Weights of a small mixture-of-experts language model, trained from scratch on English Wikipedia: width 192.
Below are experts of layer 8 (counted from 0) of a mixture-of-experts language model. Rows are named router (the router's row for the expert), gate (a neuron's input weights, with its number), up (a neuron's input weights, with its number) and show model dimensions 0-191. Each number is 50 + 10 x the weight over its row's rms, rounded and kept within 0 to 99.
After each expert's rows: a language model's description of what the expert responds to. This comes from a sample of Wikipedia text that the model never trained on.

# expert 23
router:52 42 65 37 57 56 35 48 54 36 46 30 64 48 52 44 50 61 44 58 49 62 60 64 42 51 48 51 54 50 57 43 61 59 50 31 35 52 67 46 44 52 47 35 32 54 63 50 56 44 61 64 64 57 42 46 30 34 58 52 49 40 49 38 52 39 45 76 52 41 68 55 47 70 62 54 44 52 41 38 65 46 58 67 61 53 56 46 58 52 55 46 47 53 42 42 61 45 50 65 52 63 43 49 48 32 46 63 33 48 25 45 45 38 72 33 39 52 37 48 41 39 55 44 56 31 46 64 41 55 44 50 58 42 47 62 36 51 69 49 39 55 35 48 63 39 56 65 53 53 52 35 50 60 45 55 41 45 63 46 60 46 55 64 55 48 55 50 53 66 59 60 45 66 53 40 42 60 53 55 52 44 49 52 38 57 55 68 71 59 24 63
gate0:45 52 74 49 56 41 28 53 37 59 39 32 51 59 58 50 60 45 58 35 31 23 59 50 43 59 49 60 35 57 52 56 38 56 34 41 40 49 43 61 45 52 45 36 54 51 52 64 46 38 55 42 56 52 51 41 56 51 47 54 39 38 39 46 42 42 47 61 27 64 57 28 56 60 46 48 56 52 47 49 42 45 31 41 52 52 42 38 45 52 44 47 39 54 55 56 48 48 27 68 58 64 69 56 63 52 50 62 52 37 58 49 35 35 70 52 47 45 43 42 55 49 40 44 63 35 42 67 34 50 56 45 63 32 62 62 58 47 41 38 46 45 47 42 67 31 35 57 59 56 44 43 49 52 44 72 39 48 69 59 41 43 46 68 59 48 46 65 55 57 42 45 55 50 56 61 38 59 41 56 34 53 43 55 39 49 65 45 48 46 41 47
up0:44 70 68 45 42 45 55 49 49 63 45 54 45 45 54 33 34 47 55 47 40 90 57 41 67 44 57 52 46 40 60 67 46 41 48 53 52 27 47 57 40 49 63 68 39 48 39 34 48 53 73 44 34 39 43 51 70 45 46 47 52 45 38 58 59 34 42 63 55 52 45 50 51 52 50 62 53 58 55 64 43 65 41 51 61 52 36 42 43 49 38 60 51 59 55 52 51 49 51 66 39 60 55 52 49 51 62 35 64 56 59 42 46 35 54 70 36 49 48 48 39 74 59 43 73 45 47 45 43 59 68 40 55 56 47 49 52 51 51 51 55 52 46 56 44 63 33 59 63 45 60 42 50 40 56 53 54 32 48 54 49 48 56 52 44 60 47 58 54 53 42 54 63 42 78 51 40 50 36 40 51 64 61 55 34 51 35 64 61 31 54 42
What it handles: Articles and prepositions in location phrases, especially "the" before compass directions or water bodies, e.g. to the north, off the coast.

# expert 37
router:36 52 53 62 46 39 46 47 50 35 52 42 49 58 43 45 34 51 49 73 58 54 58 73 45 39 47 43 49 66 63 42 52 46 51 48 38 64 48 33 51 52 52 37 40 54 56 50 44 48 59 58 55 47 40 32 40 50 63 35 54 46 61 59 58 44 40 76 64 27 65 69 48 55 32 59 49 52 43 46 59 56 59 68 59 49 61 49 78 44 56 51 41 48 37 39 57 39 62 49 58 61 50 52 36 41 35 47 49 43 51 43 51 36 60 52 15 60 49 60 49 46 65 41 55 42 55 63 38 60 57 55 59 49 61 62 42 60 57 41 41 59 39 42 65 43 49 60 57 50 48 44 58 66 40 39 44 57 53 50 64 57 59 58 45 53 57 60 49 69 59 50 68 55 51 44 40 58 41 45 66 51 51 41 44 60 53 73 60 63 52 68
gate0:36 45 26 47 35 55 54 54 59 46 62 65 33 60 71 54 59 48 31 58 50 69 44 66 57 41 48 55 82 58 57 35 56 65 44 43 50 54 48 38 44 55 44 59 57 43 61 61 58 59 48 62 59 45 48 64 57 45 46 37 54 57 71 50 52 59 55 48 62 54 41 33 28 60 27 55 43 44 47 52 62 49 53 64 56 38 28 48 52 51 60 58 39 43 62 31 47 51 36 49 52 57 36 45 39 47 36 59 57 48 55 45 38 53 51 53 29 56 47 65 50 59 47 58 58 52 50 37 36 66 53 48 38 42 46 55 54 56 44 51 34 40 42 56 63 51 33 49 48 47 41 56 49 52 52 32 48 32 60 60 40 59 46 48 40 35 61 52 54 61 47 63 33 53 66 59 43 56 37 46 49 70 44 52 50 54 63 47 69 49 42 62
up0:52 36 62 56 64 38 42 46 66 46 44 38 50 48 47 50 63 45 53 52 43 41 49 42 40 53 40 41 37 47 48 52 47 61 35 35 34 57 46 52 41 47 41 66 39 50 42 32 57 54 56 55 40 41 52 51 45 66 61 57 25 63 29 50 67 70 44 56 65 29 51 43 39 46 38 43 67 64 47 50 45 52 59 62 45 52 49 41 46 55 48 42 57 34 44 37 68 43 57 51 71 40 56 36 48 37 34 71 55 49 40 53 45 39 53 68 59 49 46 66 37 62 53 42 63 47 48 73 72 53 30 64 42 62 49 54 50 44 54 55 62 56 45 34 55 61 47 45 55 68 38 43 40 58 37 49 63 52 47 45 58 42 41 55 58 49 32 67 45 63 54 48 49 55 43 60 42 55 64 36 47 37 61 40 46 36 43 51 39 52 38 45
What it handles: First words of set names and chart labels, such as United (States, Kingdom), Hot (100), Gold, Black, Summer, Royal.

# expert 2
router:57 52 59 40 64 37 42 53 55 33 42 34 59 58 57 36 57 71 49 60 52 48 65 70 38 44 36 54 51 47 59 32 55 41 60 40 45 59 67 35 52 58 42 44 39 58 59 53 63 27 54 53 44 56 45 25 46 40 60 50 49 49 58 50 47 39 37 55 49 46 58 62 59 53 51 58 38 42 38 38 49 49 51 44 53 37 46 57 53 45 55 41 59 47 49 32 64 44 63 61 45 54 40 42 52 39 43 57 37 45 46 45 54 37 62 41 34 60 46 56 26 36 49 26 56 45 45 63 40 49 48 56 33 54 59 58 43 42 57 47 29 47 42 49 61 43 46 71 47 50 49 35 48 69 41 54 29 55 59 46 76 48 61 56 55 65 47 55 51 53 60 55 54 54 58 49 49 60 54 52 47 55 52 56 35 69 65 66 60 59 43 75
gate0:47 43 37 21 58 39 28 51 44 33 63 37 43 49 47 60 63 52 38 52 37 40 41 61 45 57 45 66 48 38 52 50 41 49 35 35 38 39 36 44 42 51 47 60 51 45 67 45 49 41 65 39 41 57 38 45 35 44 54 57 34 54 38 57 44 68 45 59 44 35 46 57 64 57 60 40 52 42 27 42 60 53 60 44 49 50 71 34 41 36 50 45 50 23 34 32 51 51 46 63 46 51 52 57 41 49 34 51 51 48 57 54 56 64 60 38 50 58 46 48 37 48 36 40 42 35 55 40 44 46 63 37 43 49 58 49 35 45 44 68 53 47 39 33 69 56 35 60 54 48 53 68 58 64 39 44 61 67 50 62 37 44 43 32 59 60 31 50 48 65 47 65 38 53 50 46 62 51 50 51 46 60 47 45 52 55 53 48 53 52 41 54
up0:55 43 46 61 51 44 46 62 36 46 59 73 56 43 60 70 60 49 47 62 35 51 47 54 26 47 57 51 48 40 64 40 63 61 52 40 39 37 70 56 51 51 40 39 50 41 72 40 54 33 57 52 51 59 55 62 62 40 48 60 61 49 23 55 55 54 56 37 53 37 45 51 63 37 52 38 44 53 42 52 33 53 62 47 37 36 46 48 44 43 73 44 54 26 61 42 62 55 47 68 39 53 36 42 42 42 58 47 56 48 38 71 50 53 41 58 49 57 47 41 38 36 45 50 55 40 52 67 49 32 37 35 50 49 43 62 27 45 56 53 43 43 65 40 54 52 39 53 51 64 60 73 53 32 43 47 42 55 47 46 46 48 54 55 50 66 48 38 44 64 44 60 66 50 56 56 63 63 45 42 50 55 34 53 57 47 45 44 43 32 56 55
What it handles: Prepositions of place and position, especially at, near, along, across, plus at in "at least", e.g. at RIMAC Arena, along the river.

# expert 61
router:45 51 58 50 62 35 34 46 47 43 48 42 61 51 56 35 58 53 53 62 44 68 75 60 30 47 55 42 48 53 61 38 56 57 56 28 39 54 46 36 33 66 41 21 32 49 55 56 47 49 62 50 54 58 39 52 42 45 52 52 62 40 51 36 53 55 53 61 53 36 57 62 55 62 46 56 35 64 37 47 57 56 55 40 60 41 58 43 56 40 59 35 45 51 52 45 65 42 53 62 40 56 40 56 37 32 40 66 39 53 52 45 42 36 61 30 33 38 40 51 31 46 63 40 60 41 53 60 43 62 44 62 42 29 51 55 37 55 55 55 44 54 29 54 60 57 54 56 37 45 53 39 47 52 34 46 41 51 69 48 53 48 53 62 54 48 52 46 46 59 67 65 52 56 48 37 42 53 56 39 42 45 40 45 46 65 60 57 72 64 37 60
gate1:43 46 69 65 46 34 51 39 53 47 62 35 63 54 59 51 32 45 43 35 56 56 59 53 41 52 68 66 58 40 57 55 35 42 46 38 56 38 63 60 45 55 72 45 45 32 57 50 71 32 61 58 67 54 43 60 37 41 54 52 48 54 53 47 43 44 40 67 50 62 56 49 62 41 45 50 58 50 53 56 35 30 50 46 40 46 50 53 59 69 50 49 41 48 54 64 67 57 56 56 46 49 57 60 61 48 45 72 38 52 74 38 50 36 36 38 54 54 52 65 50 71 50 51 43 55 52 49 43 37 45 50 53 58 38 37 66 62 42 40 55 57 57 58 49 43 51 31 43 52 59 53 72 51 57 53 53 48 79 59 41 52 37 55 50 54 34 41 65 52 60 67 36 58 52 65 46 65 39 54 45 46 30 51 44 56 55 50 55 38 55 53
up1:56 41 66 45 47 52 39 69 38 54 45 60 57 47 54 49 46 62 50 51 51 31 45 40 51 72 47 80 42 48 65 45 50 51 63 55 34 59 49 55 26 51 36 24 51 54 49 51 36 46 42 63 71 51 54 40 49 73 51 62 55 48 48 48 47 33 47 36 34 49 56 53 52 36 64 58 52 54 58 48 53 48 54 37 58 53 50 56 34 38 57 46 26 51 61 56 63 48 58 50 49 50 65 57 66 53 55 54 40 38 48 51 48 44 40 47 37 51 57 63 46 40 47 65 56 45 34 53 47 47 63 66 45 51 60 47 38 65 45 54 52 49 47 51 54 62 61 47 75 56 48 47 48 38 35 68 36 64 59 57 40 36 48 68 41 44 47 48 49 42 59 35 62 41 55 44 45 46 43 34 61 47 62 46 43 42 53 72 74 55 64 45
What it handles: Prepositions and list dashes in place descriptions and infoboxes, such as of (Gmina), in, near, at, and "- •" entries.

# expert 40
router:31 48 50 50 57 33 37 49 44 36 44 46 52 59 55 36 53 62 50 64 58 53 50 64 36 25 52 45 48 49 61 45 57 56 61 47 31 54 59 34 38 44 32 50 45 70 53 48 43 43 68 47 43 58 47 41 51 46 69 44 43 52 51 54 52 44 35 63 54 43 50 57 56 58 44 67 60 45 45 42 50 53 68 52 65 40 49 37 70 53 46 50 56 46 45 51 61 44 49 52 53 68 34 42 45 48 49 44 33 50 40 49 41 43 60 41 36 58 51 59 37 49 47 38 54 47 41 61 48 47 45 56 26 46 47 55 56 50 58 47 42 50 53 50 61 45 47 68 49 46 53 35 49 78 43 36 29 56 74 48 65 57 52 63 49 55 49 49 57 51 63 46 51 45 49 43 45 64 51 44 43 48 39 66 31 63 64 75 72 58 44 84
gate1:35 32 60 44 44 49 40 57 38 50 56 53 55 75 27 53 33 56 52 38 58 47 39 59 55 48 52 43 51 59 52 49 44 49 45 51 51 50 41 49 48 42 45 70 61 57 45 53 65 42 67 65 63 40 54 42 61 49 47 69 40 52 53 46 49 32 30 55 66 58 33 40 37 42 74 51 43 42 44 54 56 48 68 34 55 54 39 54 40 59 53 63 44 61 55 47 63 67 47 59 55 49 34 55 68 49 53 51 49 53 40 61 50 54 58 54 58 53 48 44 49 63 38 45 69 62 42 47 38 52 61 48 41 48 44 46 64 43 62 43 40 47 54 42 52 61 28 56 67 37 30 42 49 71 52 57 40 47 33 51 37 56 45 50 39 61 59 42 53 51 26 51 31 35 57 62 52 41 65 48 47 49 61 45 37 67 67 43 66 46 53 59
up1:67 54 34 48 59 37 47 48 56 34 55 49 43 48 50 54 49 40 34 39 49 52 51 33 52 41 36 55 50 55 44 64 50 60 39 44 40 59 51 72 74 45 45 49 50 33 60 70 55 53 48 54 52 53 37 65 55 45 70 35 56 57 42 52 49 47 53 31 55 67 60 52 64 47 60 59 66 52 40 50 53 48 48 58 42 53 59 38 54 36 64 50 36 62 48 61 52 45 60 58 47 57 58 60 31 45 63 45 47 47 53 40 48 58 52 24 67 80 59 42 46 61 50 64 32 55 48 50 35 64 44 43 67 52 54 55 45 52 44 44 57 63 50 35 41 45 51 57 59 45 59 67 60 36 69 64 44 43 53 43 45 39 37 37 50 39 54 47 40 42 58 52 49 45 62 51 48 37 45 37 60 67 58 62 58 27 31 50 46 58 38 42
What it handles: Main verbs of action in running prose, often after he, to, or and, such as took, moved, joined, wrote, criticised.

# expert 15
router:50 40 35 58 74 34 39 34 49 46 55 55 56 61 52 36 49 50 43 75 55 59 59 67 52 41 45 54 56 56 63 24 68 43 65 46 35 63 46 45 57 50 39 46 52 72 63 55 43 38 54 47 51 54 50 43 52 50 53 46 43 51 55 42 49 49 45 72 61 38 62 56 58 66 27 58 56 48 46 52 59 47 69 51 56 36 45 46 65 47 57 39 42 50 49 48 62 42 48 54 48 68 56 47 34 56 45 53 40 38 43 47 46 45 54 44 35 45 50 58 30 36 56 38 53 52 48 61 52 54 43 61 43 50 50 49 50 61 65 34 27 57 40 52 58 44 66 52 52 49 47 43 52 63 30 44 36 58 59 59 76 70 49 49 66 50 49 33 43 54 59 52 65 60 43 51 49 53 50 31 53 63 34 54 52 63 53 56 60 59 44 75
gate0:69 68 37 52 48 33 38 58 48 42 51 49 43 54 29 54 47 41 27 49 60 56 51 68 64 49 52 67 60 37 39 41 62 59 43 42 32 45 40 41 57 70 50 41 66 66 41 54 44 43 53 64 56 58 59 60 51 49 54 51 45 52 55 40 60 44 54 52 35 46 50 61 49 52 73 63 47 44 50 71 50 56 39 52 56 48 48 26 47 47 41 40 58 39 48 48 49 52 44 66 56 51 51 51 55 64 48 44 48 42 46 36 65 61 40 44 72 63 51 44 41 52 41 29 36 52 45 64 47 55 54 51 57 43 77 41 41 63 58 51 50 37 44 39 49 42 64 49 53 30 46 68 38 46 42 73 54 61 54 52 52 59 53 37 37 67 45 39 45 50 34 39 57 31 51 44 52 46 57 56 48 48 37 65 69 61 53 53 49 59 40 62
up0:43 33 56 44 62 53 52 39 47 60 40 59 50 39 57 52 52 38 62 70 59 47 46 47 34 34 68 44 40 45 35 58 44 66 37 54 58 43 45 46 57 59 68 43 52 46 43 47 45 48 73 68 42 61 46 52 44 45 38 49 34 54 62 53 43 58 61 61 35 57 60 54 55 46 53 68 42 50 67 51 56 46 38 46 57 50 39 51 38 54 45 39 46 53 40 43 59 49 31 61 41 59 43 52 48 19 52 56 31 62 63 51 40 65 64 50 56 37 47 60 49 42 48 43 64 53 52 57 50 45 56 57 51 47 60 45 48 30 47 63 51 42 58 55 47 63 61 48 45 41 51 36 51 48 38 54 38 59 71 19 44 37 55 44 47 29 40 36 58 50 38 58 53 60 48 72 58 35 57 63 63 45 60 57 70 38 40 44 35 50 48 47
What it handles: Final head nouns of institution, award and event names and their suffix pieces: Grammy Award, Credit Union Center, National Heritage List, School of Engineering.

# expert 14
router:45 65 59 42 52 42 55 41 40 43 45 41 56 46 57 55 49 71 52 85 56 56 50 53 55 30 52 40 55 51 62 25 65 38 59 48 35 46 55 43 52 48 45 43 46 52 52 35 60 22 69 52 41 56 26 49 38 41 64 41 60 51 47 59 62 43 42 48 58 48 44 59 59 68 48 53 54 58 45 35 58 53 58 55 64 39 47 51 53 56 64 46 49 45 44 40 43 44 59 52 55 60 43 47 43 52 48 41 38 50 36 54 47 41 58 30 43 43 35 61 41 54 43 32 50 44 60 52 40 50 42 62 59 47 42 61 41 52 42 39 37 70 37 69 64 51 51 59 53 60 53 30 49 49 37 49 51 62 51 42 61 58 61 68 65 54 48 44 33 60 60 51 60 49 42 29 46 50 51 38 48 46 44 60 38 67 62 64 68 56 38 66
gate1:44 38 52 40 48 40 62 60 54 54 51 54 42 34 55 49 68 52 56 63 61 62 52 53 65 50 57 52 46 60 28 44 55 45 49 55 36 58 55 36 51 49 55 59 45 52 45 53 42 52 63 46 60 50 41 49 52 59 43 42 48 51 48 43 64 61 43 53 45 40 56 72 63 57 48 48 45 54 43 44 61 41 57 50 51 59 78 54 53 56 59 53 59 46 48 58 50 39 43 67 43 44 54 55 52 52 55 54 34 52 49 53 55 50 53 52 62 49 50 24 29 57 39 68 27 40 44 34 53 40 56 50 52 51 23 61 42 53 58 27 52 51 54 47 47 31 45 50 63 38 56 49 75 35 45 46 33 40 68 56 40 45 49 77 47 47 42 57 58 28 38 49 54 42 67 57 56 51 26 60 61 42 46 40 58 56 32 35 50 71 63 52
up1:46 74 46 56 53 43 37 48 42 54 64 47 46 55 46 42 35 47 57 62 53 55 62 52 36 45 54 42 48 48 50 53 66 45 49 65 61 55 60 54 64 62 38 39 29 44 54 42 45 55 58 61 53 44 60 41 44 40 55 50 49 36 64 55 56 29 74 54 56 59 29 49 45 59 63 58 47 40 54 51 49 65 62 68 47 63 66 67 64 69 49 72 49 60 57 48 59 34 50 57 44 45 57 44 53 34 50 47 67 38 62 46 48 59 52 43 42 55 44 54 50 70 46 46 66 64 64 37 47 31 48 36 52 41 60 60 64 21 52 69 48 44 53 66 42 58 61 48 35 40 63 52 58 54 61 64 52 47 57 46 55 36 42 47 48 45 52 48 46 55 38 57 49 33 44 59 28 67 62 47 47 61 56 57 47 53 65 46 43 58 48 45
What it handles: Final pieces of non-English personal names, often in tables and sports lists, such as -ić, -ski, -sson, -yev, -iya, -shi.

# expert 6
router:38 61 45 43 80 50 43 39 57 44 41 39 68 53 41 43 37 69 38 84 40 60 52 69 45 44 52 45 52 49 68 46 64 41 48 42 40 46 64 40 50 65 40 44 25 72 52 50 55 32 65 41 57 30 41 53 35 41 58 45 65 51 56 46 47 51 46 53 63 48 57 61 53 63 37 64 50 62 53 43 62 54 63 56 53 46 49 48 47 60 66 47 47 47 34 43 53 40 56 60 52 62 42 38 50 35 36 51 38 43 46 48 47 42 50 38 38 44 36 44 47 50 60 55 54 39 49 58 31 50 43 56 43 55 44 65 37 53 56 43 49 53 24 54 60 47 49 58 53 50 40 41 50 44 48 56 55 54 63 48 54 65 59 54 48 44 60 28 55 57 47 51 54 60 57 23 51 58 45 57 38 41 37 45 55 65 59 68 56 61 51 54
gate0:47 50 53 65 58 44 45 37 62 59 44 45 48 55 41 50 42 38 54 58 52 56 50 39 40 49 45 38 62 72 38 49 58 52 58 31 41 47 53 39 47 78 35 31 58 41 41 53 46 39 59 74 55 37 38 47 40 44 61 44 52 38 34 48 45 48 31 44 60 41 64 49 54 57 45 52 56 59 58 42 41 56 43 74 45 45 47 47 38 55 43 50 45 30 53 57 37 61 56 69 58 40 30 50 52 62 47 26 32 37 51 54 44 52 41 36 53 61 56 35 43 46 35 38 42 50 46 52 54 41 52 57 66 67 57 47 55 60 63 50 48 56 46 58 64 50 55 40 55 35 32 49 42 48 50 75 57 23 53 45 60 59 47 29 59 54 53 48 60 62 50 39 56 44 57 43 57 58 56 61 48 48 54 56 37 62 41 38 38 29 53 46
up0:60 34 44 34 41 52 54 48 42 39 43 53 56 56 37 47 65 50 45 71 49 52 58 42 53 52 40 73 68 53 36 57 56 40 61 57 65 44 48 41 47 48 51 61 30 52 49 49 33 41 47 29 63 38 56 50 59 68 45 45 29 40 56 39 57 50 52 44 52 46 60 53 55 42 33 68 29 79 52 58 53 60 27 30 47 62 53 32 44 56 41 42 48 37 36 52 45 39 41 34 50 40 55 51 61 33 33 48 57 69 39 52 43 60 27 54 26 44 65 60 46 51 54 43 44 55 69 53 46 46 47 53 45 63 56 61 44 33 49 55 62 47 41 49 45 44 42 49 59 49 54 61 61 45 53 48 49 49 71 57 56 53 55 44 49 52 38 40 64 38 49 45 46 51 52 59 52 40 67 42 64 62 61 45 42 55 60 46 52 40 46 45
What it handles: Tokens inside place and institution names, such as New, United, North, Glen, "of" in University of Dayton, and word pieces of town names.

# expert 32
router:41 55 46 45 62 34 45 37 54 46 45 34 57 43 42 38 48 64 53 69 52 61 50 67 45 32 46 43 53 53 63 33 62 36 59 38 38 42 61 38 50 63 53 41 35 44 50 49 58 36 60 54 57 57 37 43 35 45 66 34 63 50 56 42 52 45 50 59 66 37 62 72 47 60 48 59 46 56 48 39 70 49 46 54 71 43 48 50 50 50 61 51 41 57 50 42 51 37 48 60 53 77 36 36 51 42 44 62 34 47 47 46 47 35 65 40 41 37 29 52 41 44 56 42 48 50 53 55 28 56 50 45 54 43 45 64 37 53 56 30 38 57 42 55 61 50 50 62 61 49 46 34 41 46 35 49 43 50 52 43 64 57 69 53 59 52 57 25 46 66 54 57 61 59 44 36 48 56 40 53 49 47 47 50 39 63 69 65 64 59 43 56
gate1:67 39 45 26 50 33 47 42 38 56 59 51 54 46 33 45 59 41 65 50 53 56 44 41 54 42 28 42 55 67 49 65 51 62 37 42 50 47 57 47 48 51 61 36 55 49 52 47 46 61 52 51 47 44 67 52 63 35 45 51 36 54 51 48 42 29 49 60 59 31 61 48 59 64 52 54 39 64 52 49 47 44 63 55 28 51 52 39 47 50 38 57 43 41 50 53 52 56 67 51 38 58 37 58 37 49 51 45 51 42 31 52 49 40 44 54 56 57 53 52 51 50 56 52 43 36 65 63 44 64 36 51 50 75 51 52 40 41 61 65 54 35 66 45 61 55 64 44 61 52 48 43 49 32 33 38 51 52 42 61 51 49 48 42 65 42 53 32 57 26 40 59 52 67 44 81 56 38 43 64 53 33 59 55 53 59 32 57 70 39 51 48
up1:33 44 48 50 61 56 44 53 63 54 68 55 58 35 30 62 50 58 56 60 55 68 56 83 38 63 59 49 49 51 36 49 52 58 39 56 53 64 54 61 56 51 32 61 56 54 61 56 51 51 57 43 41 50 50 55 64 38 49 49 44 55 43 63 47 47 27 47 50 46 47 59 46 66 52 53 46 56 28 64 53 41 60 41 57 48 43 52 31 45 46 40 58 69 61 51 65 56 45 37 55 34 36 57 64 47 47 57 48 52 58 48 51 67 39 52 51 59 60 55 46 55 66 41 68 39 55 33 51 66 58 55 47 64 65 27 45 62 54 64 52 59 40 42 35 48 58 54 55 42 54 52 48 51 48 52 43 38 50 86 33 29 52 55 71 53 50 44 49 53 68 55 44 41 53 42 50 61 60 44 47 50 36 46 65 46 37 40 43 53 41 63
What it handles: Place names and their pieces after in, of, at or New, such as London, Tokyo, Ohio, Carmarthen, -ville, -boro, Valley, Island.

# expert 21
router:35 53 63 57 67 46 34 48 53 43 43 43 39 53 55 33 55 56 42 68 59 45 64 62 39 37 48 40 45 50 53 47 53 54 68 39 27 40 51 26 42 43 42 40 34 53 60 53 49 37 61 48 47 62 44 50 44 54 70 42 38 49 50 65 66 44 43 61 49 51 61 58 48 53 31 64 54 50 48 52 48 59 74 55 61 41 51 39 62 53 40 58 58 42 47 46 61 33 54 62 49 60 51 48 41 45 47 49 39 42 54 48 37 39 48 30 37 53 41 71 33 46 49 43 50 36 43 71 26 42 44 59 26 47 55 57 44 49 61 42 43 59 37 55 64 33 56 51 45 50 58 40 51 62 41 44 46 47 66 49 57 48 47 65 60 51 52 56 48 49 71 59 68 46 43 38 43 64 43 37 50 45 47 57 42 60 50 65 61 56 46 74
gate0:52 43 50 37 76 43 39 54 52 47 36 58 36 59 48 57 58 54 68 51 49 54 43 36 48 41 58 46 42 37 54 36 47 41 35 71 40 54 58 65 49 46 56 45 59 65 48 66 37 57 55 48 65 43 68 49 54 56 44 57 66 68 52 67 52 54 53 42 60 39 53 63 46 60 55 49 28 37 42 37 47 56 50 58 56 49 28 50 48 60 49 48 53 49 48 34 57 57 36 55 52 45 55 40 60 48 58 63 49 65 45 60 30 54 47 40 56 49 48 43 45 61 54 42 52 66 54 45 59 42 42 39 51 54 68 68 49 48 51 64 43 49 38 31 61 46 66 56 44 50 47 55 58 54 64 48 48 44 43 55 79 34 61 82 46 38 40 43 67 55 53 27 47 44 54 29 49 49 45 67 60 57 50 63 32 48 44 54 43 59 53 48
up0:49 31 40 53 58 53 65 36 72 58 38 63 63 64 51 31 47 32 30 57 44 57 42 48 57 31 48 41 57 49 58 56 57 41 53 50 50 59 49 52 43 68 50 50 50 52 45 41 34 70 41 30 62 74 56 56 56 50 66 55 46 54 46 57 55 41 39 52 56 43 57 43 49 51 35 52 48 47 46 55 47 57 50 56 67 54 62 49 74 58 57 44 57 35 56 48 38 63 40 63 53 52 78 45 69 38 49 60 50 57 19 56 57 59 42 57 46 59 54 55 54 43 48 52 61 43 40 71 37 39 49 40 56 44 44 57 56 52 34 53 44 61 68 49 55 52 44 51 55 42 42 64 51 59 58 47 64 61 55 51 38 64 79 56 53 54 47 48 46 44 44 48 59 30 46 47 36 41 46 37 53 52 56 35 48 36 37 43 55 36 45 50
What it handles: Past participles, adjectives and particles right after was, is, became or as: became known as, as well as, was first elected, takes them back.

# expert 19
router:45 65 56 46 46 48 34 36 43 36 44 20 49 43 42 42 29 57 54 74 58 55 57 68 46 39 49 56 45 48 65 46 58 28 54 53 45 50 66 36 59 48 62 45 38 62 50 51 51 39 69 55 46 51 31 38 38 36 61 41 55 37 50 47 59 51 43 62 54 47 70 52 49 52 53 62 51 50 43 47 72 49 65 68 58 42 49 46 61 56 52 40 43 60 23 46 55 42 44 42 77 65 58 46 36 37 44 60 47 45 66 40 44 28 49 41 33 49 49 44 47 38 67 30 50 46 49 60 51 54 43 56 49 38 61 59 46 42 56 45 39 54 37 46 59 54 41 61 49 52 50 37 54 61 48 49 33 57 65 47 63 56 54 55 53 62 42 45 48 51 58 53 69 61 35 40 49 56 43 46 54 54 35 56 46 60 51 60 61 48 39 45
gate0:50 40 55 57 58 41 52 43 73 56 42 47 36 57 64 49 50 48 65 64 46 57 44 38 48 47 65 50 55 62 39 50 55 45 77 45 32 50 60 34 52 63 68 52 55 52 46 46 46 51 59 43 39 51 61 47 46 46 33 49 57 68 73 51 47 41 56 48 33 45 61 51 63 51 56 58 58 47 62 55 50 65 47 58 57 51 63 47 52 47 43 30 57 60 60 61 59 55 63 43 54 54 34 44 34 54 42 49 58 49 63 35 52 39 38 44 54 47 56 48 50 57 53 28 34 62 55 55 60 69 44 62 53 65 49 61 39 41 54 54 46 56 43 66 56 45 47 38 60 41 58 50 48 40 54 61 43 37 38 67 38 43 36 56 32 40 54 61 49 42 21 51 53 56 61 32 62 70 46 59 54 45 36 46 71 70 42 70 46 51 42 45
up0:53 48 45 38 54 60 44 48 62 51 60 61 55 56 33 48 48 42 53 48 61 59 50 56 40 55 44 47 38 61 35 42 59 45 43 70 53 30 61 52 53 50 63 47 60 52 48 50 60 85 45 31 51 62 43 42 48 52 36 47 53 59 57 50 51 73 43 54 31 34 36 67 60 52 66 55 49 43 40 59 41 55 47 50 58 54 49 48 35 25 64 54 53 46 46 53 66 58 39 31 50 32 64 46 53 43 39 48 52 48 47 45 71 33 61 32 43 37 36 55 54 43 41 43 48 57 60 39 59 53 57 65 48 39 44 34 53 48 51 55 33 47 58 65 31 38 50 55 54 43 57 50 56 51 44 47 39 46 52 61 52 36 34 50 48 71 43 46 49 37 25 39 47 51 43 51 27 61 36 39 57 28 43 49 43 57 57 50 46 60 43 58
What it handles: Event and category words in sports results and medal tables, such as Men, Women, Final, Shot (put), Bronze, medal.

# expert 46
router:61 53 52 54 58 44 31 35 40 48 41 47 61 52 52 60 52 46 36 81 52 55 62 54 47 27 45 47 55 48 63 45 59 41 64 52 36 48 43 34 55 48 34 49 48 63 52 55 46 38 54 50 45 47 37 31 51 40 54 51 50 53 61 53 57 48 41 58 66 37 57 47 56 61 31 55 59 60 56 51 47 53 65 48 53 28 61 49 65 39 54 35 47 33 47 53 51 35 54 49 48 63 57 44 45 56 47 51 43 46 43 50 39 33 54 59 31 52 46 41 30 36 53 42 48 48 42 67 53 46 45 60 52 49 59 57 53 45 64 41 35 55 35 43 51 44 52 52 42 58 58 36 62 73 46 57 52 44 53 41 57 57 52 49 62 42 42 30 38 46 59 44 49 69 34 44 38 50 59 26 61 55 41 58 45 63 55 66 76 59 44 84
gate0:63 56 54 46 55 50 52 51 46 56 51 54 61 36 65 73 56 44 38 57 55 49 61 61 47 60 29 29 60 51 32 56 34 49 61 46 65 51 46 52 51 37 45 44 65 57 48 50 59 46 48 48 56 56 45 55 43 25 62 59 34 43 30 51 81 40 43 48 57 66 40 43 76 60 61 38 23 58 34 34 46 58 51 55 55 48 52 48 48 56 30 41 35 52 60 53 57 43 52 52 64 55 57 49 53 60 52 71 42 34 45 37 47 51 61 40 62 61 48 43 47 59 44 55 40 46 50 59 52 56 68 51 48 57 46 49 57 55 31 54 55 58 57 33 62 40 51 54 45 41 52 50 55 50 53 51 51 63 57 68 47 56 63 62 57 50 44 46 54 50 69 35 34 37 46 62 49 27 50 27 45 59 53 60 56 53 56 52 46 39 64 55
up0:49 45 34 60 56 50 46 42 50 58 54 30 45 42 53 33 53 46 41 49 74 66 42 48 54 54 40 62 32 42 45 54 56 44 46 44 46 53 57 60 38 73 35 40 36 45 19 36 52 35 48 33 48 49 51 45 69 52 53 55 58 50 39 51 55 41 43 55 56 44 42 40 40 64 50 61 41 62 58 69 57 46 45 54 33 32 54 44 62 57 48 45 50 62 42 62 47 27 65 41 57 47 46 74 57 65 53 34 74 51 41 41 42 58 47 50 45 54 52 69 66 51 56 45 62 46 57 49 37 61 31 64 44 46 55 62 53 54 58 20 43 34 51 56 52 36 44 53 46 50 48 56 46 38 40 62 63 50 45 59 57 41 60 46 42 40 44 46 61 53 54 58 36 30 47 36 47 47 52 37 56 62 47 48 44 55 45 69 58 56 56 50
What it handles: Abstract nouns after a or an, often about sports and results, such as position, record, medal, votes, decision, change.